Experts of a small language model.
Size: width 768, vocabulary 32000, 124M parameters.
Experts: 20 experts in each of 8 layers, 224 GeGLU neurons an expert, 2 picks a token, a softmax router.
Training: a variant of Muon for the experts, 4298 steps.
Below are experts of layer 4 (counted from 0) of a mixture-of-experts language model. Rows are named router (the router's row for the expert), down (a neuron's output weights, with its number) and show model dimensions 640-703. Each number is 200 + 30 x the weight over its row's rms, rounded and kept within 0 to 999.
After each expert's rows: "raises" lists some tokens whose logits its average output raises strongly, later layers aside. This comes from a sample of Wikipedia text that the model never trained on.

# expert 2
router,202,124,160,261,211,243,244,230,183,179,165,224,197,205,208,226,211,206,213,236,153,242,203,226,213,192,206,155,249,191,224,194,196,213,207,260,208,258,226,247,183,214,232,188,168,134,242,209,189,224,246,161,185,181,201,189,176,193,207,145,180,174,149,187
down0,275,248,212,221,242,219,201,188,154,156,202,216,144,165,241,255,149,179,167,229,180,239,238,193,181,209,181,233,198,226,193,222,164,221,202,197,156,178,192,193,197,250,226,169,142,190,222,178,175,225,191,162,154,202,203,185,288,194,152,189,214,193,213,234
down1,254,169,220,222,206,168,238,209,205,203,197,239,188,172,254,136,192,231,180,269,220,206,268,219,208,230,165,234,205,226,216,216,273,201,205,197,186,194,223,211,173,243,193,125,161,182,176,222,196,216,169,216,171,183,232,220,147,197,143,235,194,177,209,170
down2,185,196,270,230,174,223,229,224,212,198,183,210,222,194,175,215,221,180,199,192,176,241,231,184,225,233,147,214,181,204,244,258,205,202,259,196,182,171,191,210,160,221,248,153,182,232,207,179,212,172,263,190,201,201,200,231,185,114,197,191,209,202,188,189
down3,135,159,193,209,149,182,200,208,218,194,245,201,222,154,215,242,184,212,177,207,203,181,149,232,186,195,182,198,205,181,240,264,210,248,193,227,235,180,224,220,222,233,123,159,176,200,179,229,189,234,251,240,202,168,190,209,233,247,128,208,170,270,243,190
down4,200,208,212,204,211,136,230,154,229,190,192,257,174,252,168,219,184,190,174,226,148,155,202,187,113,161,212,202,193,183,194,215,220,140,181,198,195,234,180,200,209,197,198,196,171,215,237,188,215,199,226,205,129,179,220,227,158,242,185,137,219,210,176,202
down5,169,242,201,198,189,177,165,147,182,197,163,221,187,223,230,128,190,219,178,203,193,194,265,181,234,179,211,218,184,190,217,195,172,209,173,194,168,241,175,205,214,197,210,167,169,254,179,170,145,208,209,227,226,211,239,158,174,196,235,172,190,200,177,216
down6,117,152,218,174,194,174,218,247,215,177,183,190,213,195,184,224,205,223,232,193,182,168,237,199,222,238,166,210,204,226,179,184,209,194,186,241,186,187,206,190,213,246,134,185,229,224,205,216,195,125,207,172,205,216,223,208,200,211,216,201,148,217,225,199
down7,199,211,209,199,136,213,213,240,170,208,206,247,256,248,157,177,167,177,147,189,215,211,256,225,214,171,194,169,241,246,191,194,207,239,188,205,178,134,217,179,241,226,193,178,153,219,235,170,215,194,172,173,202,185,172,209,176,174,229,167,196,181,140,201
down8,182,243,221,228,158,210,206,191,204,216,214,232,218,157,193,234,197,159,205,218,143,184,195,160,197,202,229,208,186,135,226,226,196,244,240,184,203,246,215,174,193,201,210,203,254,190,245,192,182,200,232,241,240,169,175,218,149,202,147,193,185,172,227,198
down9,177,176,190,238,212,200,253,238,188,205,154,192,219,223,163,213,174,159,189,212,194,143,214,186,213,188,198,194,235,205,205,142,213,221,175,203,180,197,178,159,216,207,178,208,170,186,184,225,257,138,192,232,158,185,203,205,188,193,149,167,203,198,235,215
down10,186,181,239,207,214,195,200,231,179,182,224,198,218,219,184,211,147,209,216,206,198,188,219,149,199,210,198,236,219,161,221,173,193,234,227,181,245,196,204,194,179,198,202,237,201,215,163,224,244,212,163,184,184,155,152,190,273,206,202,184,237,178,166,192
down11,240,201,246,205,196,193,207,214,248,203,207,177,163,185,238,186,197,203,220,173,246,194,229,205,205,229,248,182,207,196,181,178,205,207,280,206,175,215,210,202,212,177,122,205,210,167,236,214,234,152,161,231,203,125,177,188,230,206,178,261,158,226,191,220
down12,185,170,246,217,146,188,226,261,179,248,194,233,205,222,208,222,237,204,235,248,235,193,244,228,206,181,139,185,183,200,209,220,155,178,201,173,191,253,180,238,198,176,236,213,173,183,192,224,167,159,213,133,207,190,188,215,234,217,180,245,253,171,206,166
down13,211,184,203,193,195,249,172,229,189,219,267,207,176,286,160,157,205,220,181,137,198,179,159,156,216,182,185,202,182,211,191,159,250,224,228,156,163,211,244,153,197,218,206,195,183,201,180,223,187,178,186,231,229,151,229,228,203,205,168,159,179,200,244,172
down14,202,159,193,167,185,210,173,213,181,165,141,185,152,165,191,242,174,198,168,209,184,192,192,192,181,220,222,228,187,187,228,255,220,213,195,170,194,198,235,200,178,190,227,221,235,253,180,219,201,218,218,202,248,140,158,159,256,219,250,189,155,185,247,188
down15,218,125,171,252,256,217,210,197,223,176,175,244,208,156,266,165,214,209,223,212,206,208,202,172,214,194,235,158,238,181,202,207,166,183,187,154,166,192,213,202,207,143,191,178,232,187,184,160,215,185,218,236,200,212,267,213,230,254,213,223,221,182,205,219
raises: ".", "ek", "-", ",", "\"", ";"

# expert 11
router,181,241,202,212,260,185,165,214,286,212,206,188,189,228,186,227,157,210,198,175,217,211,249,183,158,225,163,183,218,152,174,193,200,211,219,196,215,239,233,154,171,241,218,222,241,256,161,172,194,217,180,240,243,209,209,142,206,231,227,250,246,181,236,241
down0,163,205,208,259,180,254,170,166,201,212,227,165,191,210,177,200,276,202,170,203,174,171,213,166,188,243,239,203,260,192,132,153,214,149,215,243,162,144,197,169,225,285,213,208,235,168,214,178,183,172,199,215,223,183,200,198,223,242,165,216,199,224,238,156
down1,251,178,176,192,146,168,187,177,180,211,171,225,135,220,190,202,183,228,171,155,178,234,178,257,226,216,153,207,221,177,205,236,107,205,179,197,280,238,217,194,260,207,209,218,168,169,195,231,198,153,171,178,195,222,124,201,228,227,161,171,245,287,246,189
down2,184,188,223,172,212,230,143,229,215,212,217,228,256,170,208,211,216,199,226,171,187,244,250,226,191,169,268,194,199,245,221,185,205,174,201,185,181,235,217,232,152,232,207,172,218,183,192,160,182,250,154,142,216,226,147,264,197,258,186,209,195,243,145,185
down3,192,209,243,246,242,134,157,168,192,210,218,218,202,216,191,187,207,197,220,200,191,221,160,220,170,249,219,264,199,137,154,198,205,213,180,226,206,162,210,204,233,135,132,218,201,173,137,190,238,211,203,232,245,186,187,258,153,204,194,200,214,171,224,194
down4,175,153,251,173,211,220,207,204,177,147,206,210,293,183,134,249,165,220,203,230,236,242,204,190,236,219,132,208,167,164,148,196,199,246,239,248,199,171,228,156,129,179,246,217,209,180,218,223,238,219,159,161,252,184,236,193,181,170,167,200,237,206,166,246
down5,154,137,192,162,213,191,186,250,271,220,245,244,163,206,179,156,241,241,221,212,216,155,239,151,217,202,158,152,216,219,245,202,211,238,232,204,249,223,197,231,200,231,117,166,240,221,210,167,207,200,181,202,149,220,258,164,167,192,200,228,196,181,189,224
down6,217,213,148,227,226,208,266,226,144,223,206,175,142,166,263,240,208,225,196,231,166,223,175,215,186,188,209,228,201,231,207,240,187,214,143,205,189,161,250,174,201,189,194,188,241,183,171,210,215,183,218,208,209,217,234,229,212,209,210,193,154,215,204,182
down7,230,183,168,172,173,218,184,162,191,175,173,175,156,178,255,178,227,205,190,225,262,211,215,192,192,241,237,260,165,170,151,218,198,205,183,175,199,237,171,189,196,187,203,196,168,192,189,182,162,227,164,167,217,215,219,166,220,211,226,176,197,189,175,186
down8,175,194,201,200,237,214,230,278,195,196,227,208,241,174,178,178,234,189,183,144,197,168,209,219,167,235,178,157,149,191,263,207,256,241,175,214,192,229,206,190,190,178,179,215,197,206,238,268,162,181,219,153,220,271,138,185,171,206,227,209,246,210,170,229
down9,202,132,191,241,195,196,195,249,187,191,232,185,180,237,201,189,219,219,190,256,179,162,141,242,267,252,144,159,163,201,190,207,160,169,236,185,219,213,213,240,191,203,197,197,206,136,175,222,207,231,200,190,126,217,247,183,250,212,167,237,199,148,171,218
down10,206,200,173,234,243,153,182,192,205,200,247,187,134,197,197,213,181,211,231,174,207,210,236,156,188,198,152,218,198,218,192,203,218,207,223,183,164,228,166,165,184,125,184,182,194,228,177,221,216,222,240,217,183,281,253,156,200,240,161,220,229,142,210,161
down11,213,113,200,195,216,284,149,239,223,195,238,231,163,209,240,175,238,248,236,182,205,187,136,197,158,210,223,204,225,174,213,183,191,210,201,221,148,149,181,224,195,218,146,189,199,189,168,174,250,181,210,173,166,181,194,168,190,267,202,214,195,210,172,233
down12,210,162,207,208,215,204,216,195,182,163,193,224,59,140,205,200,146,186,218,248,254,235,230,197,209,202,173,170,236,181,202,201,212,203,234,194,183,190,237,167,180,259,191,186,212,174,227,193,175,214,200,191,162,254,188,190,186,179,213,180,166,213,239,191
down13,234,223,200,185,195,153,187,192,140,184,165,199,245,229,177,192,223,186,223,189,220,231,148,184,218,177,229,152,202,199,222,238,280,199,190,208,127,173,225,220,161,193,228,201,175,197,201,168,197,271,220,184,157,184,220,197,253,172,164,128,154,234,169,164
down14,217,182,208,182,184,209,198,159,199,213,155,198,181,179,185,186,223,201,190,227,165,257,270,202,207,149,179,258,191,250,218,208,214,166,187,205,214,167,257,248,170,211,237,244,182,206,184,201,171,189,182,213,204,256,178,178,240,206,251,193,214,166,198,199
down15,187,219,236,229,254,263,225,244,231,213,225,280,123,184,202,245,205,165,220,192,198,198,208,175,186,207,240,189,212,185,171,227,197,168,174,209,259,246,148,198,200,243,185,191,173,218,186,210,161,203,165,154,184,213,215,206,207,234,219,147,182,204,206,231
raises: " the", " ", " a", " an"

# expert 6
router,170,152,180,183,179,200,161,212,186,235,157,207,199,213,230,202,209,164,188,230,188,226,219,245,238,169,214,220,209,236,239,200,237,256,156,202,171,221,192,212,176,172,271,201,200,156,264,237,247,197,224,174,196,188,217,244,217,144,151,169,210,166,164,187
down0,197,206,208,213,212,209,228,177,213,170,186,185,236,252,218,189,203,235,215,229,173,198,159,181,222,163,212,173,192,248,219,239,210,159,241,249,250,240,203,232,209,187,203,115,157,166,230,272,203,205,190,211,215,212,207,219,216,198,165,222,161,232,175,215
down1,247,191,255,161,236,242,263,179,202,228,107,220,184,183,215,223,186,196,157,166,222,218,242,228,207,255,119,189,193,257,172,153,213,201,198,180,177,229,183,197,210,228,147,221,171,222,178,208,251,221,180,227,107,185,184,213,180,191,208,239,202,202,194,188
down2,145,190,247,142,175,197,214,191,188,189,139,154,170,143,191,154,223,234,241,213,182,242,238,187,193,189,180,209,170,142,196,165,204,235,179,165,194,221,214,203,184,215,264,153,203,195,191,225,272,201,203,178,179,218,209,179,192,220,177,201,295,203,223,249
down3,167,188,147,178,176,206,179,236,196,163,216,190,123,202,236,205,163,225,192,178,191,205,219,179,180,193,183,168,191,261,179,251,236,230,227,167,216,159,177,176,153,232,249,217,171,193,235,234,208,235,231,165,172,241,221,232,208,199,182,265,168,232,237,168
down4,204,178,202,216,231,155,197,213,189,191,226,217,202,223,216,211,239,218,242,234,184,174,161,175,190,239,199,227,158,225,178,171,136,176,218,228,152,282,198,153,188,186,219,145,194,198,247,174,178,154,206,137,235,228,185,192,168,207,219,197,183,139,201,214
down5,179,259,187,246,194,237,196,182,217,130,183,160,157,214,227,232,207,182,198,195,229,223,204,250,224,220,209,249,224,198,257,164,206,176,142,208,210,209,201,198,181,228,214,196,208,214,171,195,184,195,203,226,163,148,183,266,209,202,151,181,190,198,234,188
down6,189,182,166,178,175,213,196,232,189,227,241,233,216,142,139,191,202,183,156,191,237,160,230,224,231,190,216,219,215,209,178,205,166,181,179,219,220,197,206,212,255,191,207,202,216,193,153,216,179,152,218,187,225,209,188,203,170,227,141,175,146,205,187,215
down7,205,174,210,243,173,248,236,210,207,166,190,148,243,225,138,204,225,192,245,221,230,204,236,254,162,193,205,225,185,186,194,216,207,222,120,223,197,188,270,204,184,248,185,203,233,222,201,197,175,201,225,177,202,212,251,208,203,174,172,187,194,163,163,230
down8,187,202,219,208,176,169,234,165,220,170,215,225,251,224,228,172,196,229,248,187,142,193,238,181,202,215,211,225,208,232,199,213,176,227,214,202,190,232,186,217,281,202,222,175,219,182,165,210,224,161,195,188,142,199,186,227,249,129,207,221,205,167,157,159
down9,183,191,189,176,179,195,204,178,189,217,199,188,163,223,244,197,207,221,191,180,193,224,183,223,240,214,213,210,180,212,192,160,229,221,195,228,195,179,204,172,170,198,185,222,192,194,262,208,189,185,184,243,229,217,157,291,158,161,189,264,221,218,174,123
down10,186,182,212,243,188,188,232,250,151,203,205,166,228,228,151,142,199,217,213,191,204,184,227,204,169,263,166,202,187,204,263,210,176,165,160,208,140,231,215,204,195,234,191,154,232,201,172,233,179,248,150,137,198,184,189,194,211,146,176,247,216,248,186,144
down11,200,185,240,173,197,137,155,213,188,262,255,221,190,201,260,144,165,250,131,191,200,188,224,225,221,206,200,179,205,182,196,184,213,212,227,244,201,164,221,211,185,178,185,105,166,179,200,221,202,200,179,186,133,184,152,218,203,144,153,260,179,206,230,201
down12,222,227,189,226,241,164,173,189,271,130,174,183,232,222,180,195,266,163,146,193,229,194,186,217,248,223,200,194,238,185,226,166,217,199,212,197,192,254,174,221,199,155,196,168,213,234,178,160,217,242,160,147,209,123,219,221,167,141,201,154,235,148,179,145
down13,204,217,246,196,198,219,183,193,121,211,204,202,154,194,221,211,246,215,134,216,221,224,151,185,161,185,213,230,124,213,186,222,202,178,212,183,180,183,234,146,218,205,154,213,246,190,170,220,174,146,175,184,217,223,184,173,162,167,155,193,214,229,170,189
down14,199,223,153,191,232,229,185,150,225,157,219,180,207,247,213,172,184,177,165,203,172,158,179,225,179,244,212,239,162,172,176,165,181,170,154,188,179,214,137,201,190,239,269,163,196,181,231,175,207,191,186,180,198,173,182,221,150,178,159,195,231,206,218,214
down15,201,218,201,205,222,236,193,166,168,218,183,219,231,240,198,181,165,184,264,242,223,210,214,222,175,164,213,157,236,211,213,204,194,192,175,195,240,142,192,213,191,201,177,151,170,174,167,261,189,209,205,220,259,200,213,207,273,156,197,218,214,220,155,190
raises: ",", "'", " and", "-", " ", " ("

# expert 17
router,199,226,226,180,178,223,231,169,142,230,181,217,199,225,221,194,207,236,182,204,167,221,176,172,214,204,213,188,140,161,210,202,218,206,221,167,219,182,201,192,212,184,174,185,174,200,226,164,206,188,211,198,175,223,181,250,175,210,243,172,196,210,182,195
down0,189,203,218,164,151,159,205,230,164,232,189,210,310,200,191,179,223,166,208,229,203,239,168,196,186,200,205,212,158,192,231,216,188,172,203,172,163,214,209,163,176,208,224,165,153,242,165,204,146,255,231,162,232,164,184,216,229,226,186,198,199,167,187,228
down1,181,231,210,220,203,234,178,160,232,153,160,181,183,209,229,173,224,171,174,168,182,211,218,234,225,172,157,168,197,180,185,182,151,228,163,183,226,209,214,181,192,231,165,159,214,180,234,192,211,175,226,168,190,231,182,187,244,241,185,239,254,204,196,244
down2,243,210,145,201,145,203,251,159,209,186,146,267,179,204,244,211,235,194,219,249,159,198,235,172,210,156,234,216,185,248,134,208,183,222,236,149,191,209,260,198,226,221,138,200,234,244,206,234,184,233,233,189,260,222,178,175,186,160,187,203,173,211,194,247
down3,230,205,147,140,173,242,249,260,179,183,154,201,216,189,235,207,197,145,180,185,250,193,132,199,168,224,166,200,229,168,177,155,256,211,202,211,248,168,219,201,253,209,190,207,203,186,255,171,188,230,224,149,187,168,102,149,271,235,237,211,189,199,190,195
down4,237,173,186,184,231,170,202,171,157,238,208,183,203,174,228,174,182,193,261,176,200,268,169,166,157,80,207,234,135,200,179,234,236,147,164,182,201,187,206,258,221,234,234,178,166,197,198,228,233,125,159,194,130,228,213,234,166,284,214,198,253,190,233,191
down5,191,238,249,202,272,267,188,141,187,187,174,237,222,232,204,210,226,205,217,207,204,186,193,215,225,143,188,242,166,196,197,219,198,200,177,216,190,167,87,208,223,186,145,124,230,249,177,210,200,219,216,231,222,157,221,216,229,163,187,235,205,197,181,200
down6,229,176,184,169,171,218,173,216,164,221,197,234,159,241,187,173,225,217,217,242,212,161,202,224,229,202,278,206,242,254,255,222,191,182,154,206,265,217,149,144,178,149,254,239,206,241,175,244,184,167,229,198,173,187,193,204,214,173,209,224,254,204,227,196
down7,185,168,210,223,196,185,205,216,194,186,241,209,250,182,188,184,232,172,206,205,241,176,203,185,173,151,193,241,155,206,216,218,147,277,145,197,169,201,177,204,186,166,224,177,208,236,202,176,178,201,183,195,248,189,192,172,210,184,229,236,223,177,210,156
down8,236,185,205,216,227,182,218,203,204,242,180,236,229,215,239,192,219,189,247,238,153,241,157,138,252,199,193,174,221,194,245,220,160,232,227,225,202,152,203,157,191,183,202,210,192,216,245,158,180,238,213,198,143,163,253,244,223,215,199,236,243,171,180,233
down9,283,267,252,155,211,199,250,191,197,170,257,207,230,192,174,176,230,175,213,216,211,244,174,189,199,138,209,213,223,221,199,232,127,216,237,236,190,181,204,180,229,167,197,203,216,221,193,210,168,190,180,203,175,184,171,216,166,184,153,175,207,217,169,239
down10,194,177,210,254,221,166,156,144,225,160,208,194,207,236,182,189,237,189,222,221,241,192,209,193,170,212,131,216,192,206,181,241,187,263,200,196,215,167,200,173,229,211,219,211,235,215,199,197,214,171,211,226,186,207,212,197,165,197,183,195,213,244,219,255
down11,166,175,172,135,195,220,215,215,260,213,197,216,247,213,218,177,220,213,182,243,157,222,166,172,244,210,230,200,202,158,166,153,223,199,202,154,188,274,165,143,185,175,235,153,278,214,213,256,173,176,238,251,129,234,210,219,189,192,232,188,232,187,163,178
down12,230,216,266,203,164,216,146,177,169,223,236,216,222,151,147,148,165,168,204,184,189,205,256,211,165,199,186,226,180,194,203,201,138,189,238,183,211,173,166,213,194,180,164,233,232,242,196,207,213,195,232,200,206,212,202,193,178,241,195,202,187,207,247,198
down13,220,224,240,164,182,214,240,159,181,187,226,183,180,219,199,176,220,224,169,217,230,170,197,159,193,196,195,144,222,178,248,151,166,226,197,225,176,201,152,222,189,222,203,182,178,221,193,235,164,147,273,183,239,156,212,193,173,209,173,201,196,192,197,215
down14,215,141,246,204,181,212,263,230,165,186,222,176,198,238,202,267,147,269,164,170,216,180,223,217,136,276,178,190,271,251,209,201,126,188,182,216,217,215,233,209,203,218,227,220,225,197,220,221,142,191,194,136,241,171,194,197,208,195,228,233,201,220,213,227
down15,225,199,171,222,190,146,206,258,237,197,251,222,241,226,189,177,161,250,216,187,212,196,202,226,184,226,134,199,243,243,199,233,174,185,217,175,232,196,194,178,144,196,167,221,235,226,169,214,196,248,195,196,201,199,213,183,155,254,201,185,174,216,181,228
raises: "-", ",", ")", "\n", " of", " ("

# expert 12
router,200,217,247,162,91,197,199,201,231,182,225,135,214,211,194,203,211,163,208,229,195,209,210,158,231,223,201,216,173,245,223,208,219,220,212,181,248,212,186,203,203,171,204,204,197,196,206,185,218,183,182,253,193,132,248,222,241,106,194,141,226,250,153,172
down0,176,248,168,197,230,193,188,216,241,177,172,188,188,232,212,209,294,172,156,144,195,198,229,194,249,211,172,164,187,216,204,159,185,198,217,200,172,207,192,208,288,168,198,133,211,245,170,213,206,225,247,173,162,212,195,189,214,186,220,177,181,185,217,197
down1,256,173,184,221,138,230,168,192,212,182,149,217,297,213,217,216,193,226,184,210,184,183,267,162,188,225,259,178,206,232,192,226,214,150,245,211,219,193,198,219,221,241,231,143,180,179,149,192,153,213,166,169,237,182,219,190,208,210,186,177,195,237,191,200
down2,298,200,190,242,173,167,224,187,169,191,227,147,232,185,226,183,266,218,221,173,252,201,212,192,126,188,147,164,252,143,211,190,224,227,201,182,208,174,217,219,173,214,219,178,183,197,208,169,210,215,203,285,202,191,212,215,202,196,212,173,164,227,170,179
down3,169,169,235,220,201,190,212,195,231,206,274,206,146,190,243,209,212,156,125,203,223,228,183,172,210,235,177,209,161,259,187,229,209,294,208,174,184,224,275,194,181,157,214,221,213,206,169,201,126,221,206,221,202,202,196,184,190,219,176,224,175,226,215,127
down4,174,267,188,180,202,213,217,186,199,184,238,221,214,194,215,233,174,184,232,218,151,200,186,187,244,167,182,159,210,228,193,188,192,249,200,218,209,253,227,168,247,218,200,176,146,179,208,219,184,208,184,215,221,231,169,224,208,159,201,213,144,139,201,164
down5,195,202,259,163,233,244,181,257,186,229,219,202,161,213,146,160,198,152,249,224,198,205,216,216,195,150,265,218,177,221,187,117,208,205,233,183,219,206,194,198,260,188,199,247,169,145,213,185,141,137,222,192,169,231,233,233,175,225,183,213,202,234,225,176
down6,217,190,202,242,207,235,152,188,202,181,233,169,247,151,168,240,219,192,175,241,171,183,189,212,179,177,213,156,177,232,238,202,201,179,217,210,189,219,219,172,181,192,222,205,132,212,175,140,171,152,233,173,215,205,197,197,188,217,186,213,185,219,196,191
down7,238,187,204,166,223,189,143,181,196,193,254,157,235,223,163,205,187,166,123,184,200,161,179,200,235,217,165,215,171,120,184,237,231,241,174,248,226,140,219,154,227,189,228,160,229,196,124,251,243,199,231,201,199,191,224,208,219,221,195,157,218,204,208,191
down8,177,192,202,179,187,194,192,195,187,216,192,137,122,202,216,130,192,148,207,191,184,162,133,250,210,240,234,231,164,216,222,157,172,244,160,162,199,242,199,149,232,179,171,222,165,186,190,213,227,189,122,236,192,175,178,176,183,178,220,179,202,178,166,211
down9,218,170,200,208,186,188,242,218,206,252,201,190,240,173,145,138,222,190,165,192,204,194,206,245,222,200,191,236,145,221,155,253,202,209,215,239,198,173,163,202,203,138,187,171,230,210,191,234,229,175,159,187,187,182,230,254,147,175,211,189,209,185,217,169
down10,238,243,207,205,242,163,175,181,164,149,189,222,61,227,174,177,209,209,189,180,230,147,224,204,225,236,194,162,179,207,199,179,218,181,225,222,194,211,235,223,188,209,174,257,190,200,178,198,201,160,185,215,248,194,248,178,207,211,147,166,264,185,178,186
down11,184,176,206,226,211,194,229,158,186,218,179,192,218,179,196,128,210,171,201,183,145,190,221,221,188,185,194,205,153,194,219,172,161,179,260,202,212,216,251,171,231,172,205,221,180,173,161,197,206,174,226,168,182,221,153,205,248,148,193,172,200,264,199,211
down12,204,195,185,154,175,228,209,181,240,217,196,208,77,280,232,157,257,220,143,195,188,201,158,198,165,188,227,228,200,179,173,248,221,215,188,169,205,243,139,185,194,175,197,199,206,221,291,181,188,173,137,200,131,206,226,187,152,207,190,128,203,187,219,186
down13,204,205,213,174,204,229,149,189,227,150,157,205,99,151,240,238,211,207,163,215,164,175,204,176,172,241,259,220,168,212,198,170,200,154,239,205,191,215,164,223,129,223,190,194,185,145,209,192,168,233,222,198,248,274,200,156,145,175,246,201,193,171,251,207
down14,161,190,221,202,181,167,220,253,171,225,155,241,238,200,184,177,222,230,240,241,219,231,166,122,247,218,194,215,216,220,250,216,163,166,218,184,206,199,260,224,116,173,194,245,195,177,215,221,190,180,172,217,161,162,284,234,235,199,180,204,160,228,203,227
down15,182,205,205,177,119,145,260,169,217,274,161,209,251,207,222,207,230,125,175,163,166,216,205,162,222,180,206,189,203,211,211,189,206,213,202,185,142,209,207,211,208,211,194,151,211,199,194,190,204,160,250,199,205,148,137,163,243,212,196,171,183,222,233,179
raises: " and", " (", " |", ",", " /", "\n"

# expert 10
router,222,153,227,197,205,212,183,200,245,172,196,193,218,218,211,148,190,233,247,191,196,168,177,163,154,219,192,189,201,201,209,211,217,246,205,164,218,199,213,203,186,181,201,215,225,210,208,229,193,145,211,175,188,208,213,204,184,233,173,135,209,207,208,193
down0,171,145,191,187,187,234,162,198,152,236,217,161,264,225,198,149,218,222,223,168,161,210,213,223,224,224,249,191,237,205,227,240,213,187,251,191,237,208,181,174,129,201,228,153,176,173,208,198,204,137,215,208,209,189,200,167,216,183,178,243,154,216,212,232
down1,199,274,160,221,123,191,175,189,236,236,167,215,159,156,186,217,240,233,203,187,205,251,232,113,203,192,206,222,211,170,190,183,258,162,177,228,219,188,196,197,231,180,147,171,195,229,134,188,197,194,243,226,209,201,166,159,189,167,247,191,251,160,208,189
down2,203,238,149,150,224,179,230,158,196,182,157,174,188,193,195,235,196,229,145,165,151,203,194,225,188,198,203,190,204,175,169,212,228,200,195,189,198,174,145,171,181,152,223,145,211,223,154,159,209,243,222,140,280,181,196,172,214,166,195,208,229,256,178,204
down3,201,205,164,241,174,202,173,205,263,188,209,241,268,171,230,223,197,130,200,190,208,170,207,234,182,222,169,185,243,205,178,247,253,188,147,227,160,200,177,267,161,170,168,189,179,195,165,170,186,198,189,202,189,177,173,234,209,185,183,181,235,149,184,189
down4,264,191,240,188,189,213,194,183,145,218,186,169,205,206,182,165,205,252,175,223,179,232,198,175,201,168,204,169,264,202,256,211,219,178,165,231,208,199,171,209,151,212,135,124,268,200,205,227,195,162,227,205,221,166,213,226,155,181,246,181,173,245,255,213
down5,228,187,227,203,213,184,169,181,204,209,187,190,157,133,213,133,180,201,173,220,186,195,183,211,210,155,271,206,287,198,232,193,267,165,212,181,249,249,192,217,187,233,236,168,180,228,184,219,174,261,227,206,241,188,227,206,244,244,201,163,206,227,241,244
down6,192,210,173,191,229,202,247,261,177,167,231,156,92,250,192,141,204,232,193,181,239,266,261,238,268,168,210,207,189,239,221,224,189,194,139,207,178,161,193,232,152,176,161,192,197,254,127,200,177,183,232,197,193,157,198,203,249,176,231,157,206,158,181,226
down7,208,220,122,179,210,156,196,229,230,180,248,192,159,281,141,200,165,152,163,157,218,226,213,203,189,185,228,169,217,165,161,216,218,184,284,184,194,190,211,199,170,198,236,182,209,178,243,188,140,221,193,173,233,210,162,212,179,227,217,195,160,192,249,231
down8,154,215,204,139,254,249,177,184,155,238,175,183,204,224,194,140,160,219,225,170,168,152,202,196,196,165,198,152,202,187,210,214,209,150,224,247,190,188,183,231,213,219,171,197,231,174,215,195,205,231,142,199,204,174,208,157,175,216,208,225,173,153,242,193
down9,259,212,247,151,168,231,221,174,177,181,206,229,207,224,146,237,161,238,207,203,163,216,185,210,189,191,186,162,205,187,191,168,157,153,194,271,216,224,266,203,219,208,172,152,194,149,259,211,199,241,235,237,210,179,196,203,240,179,206,220,185,172,152,225
down10,214,191,228,242,209,207,234,264,184,176,219,218,225,186,211,151,188,199,225,134,212,186,166,127,203,159,204,198,186,210,232,260,220,176,219,174,247,177,201,193,175,220,235,184,201,189,173,167,180,200,195,216,200,183,202,232,159,167,209,226,194,185,164,256
down11,212,214,228,222,148,263,152,262,185,141,241,211,240,220,224,224,159,186,252,174,157,116,231,193,262,190,229,168,169,160,205,239,220,149,207,160,228,185,199,210,231,228,206,214,189,265,194,195,194,198,216,179,173,172,182,175,242,218,229,181,215,203,198,204
down12,216,235,240,165,177,169,242,191,193,190,189,197,210,207,210,214,271,184,199,213,189,177,220,158,167,158,181,142,199,215,254,223,164,237,219,203,208,178,183,199,167,210,192,161,245,209,197,237,227,277,185,266,192,208,157,199,176,178,190,207,157,183,191,187
down13,206,155,166,226,213,160,222,92,162,197,186,191,201,239,195,227,182,220,134,193,169,170,136,251,172,130,279,242,162,196,185,176,255,203,178,236,175,209,189,169,263,195,210,203,201,247,177,211,156,201,167,193,196,186,212,187,222,234,184,209,197,164,183,181
down14,187,175,237,179,230,211,220,207,235,191,170,169,218,127,198,180,111,199,228,166,199,191,219,217,223,198,210,241,229,153,221,235,212,159,189,200,160,268,221,224,226,188,211,236,227,201,223,202,224,138,243,173,250,202,207,218,206,166,206,266,176,200,196,175
down15,184,194,177,240,182,143,189,198,168,163,159,198,190,156,185,206,246,170,199,196,138,213,173,175,179,218,216,218,200,176,160,224,190,192,197,227,197,173,194,209,253,171,172,212,222,168,145,192,252,205,178,198,203,205,185,187,228,247,146,165,198,191,164,197
raises: "\n", ",", " ", " |", " and", " ("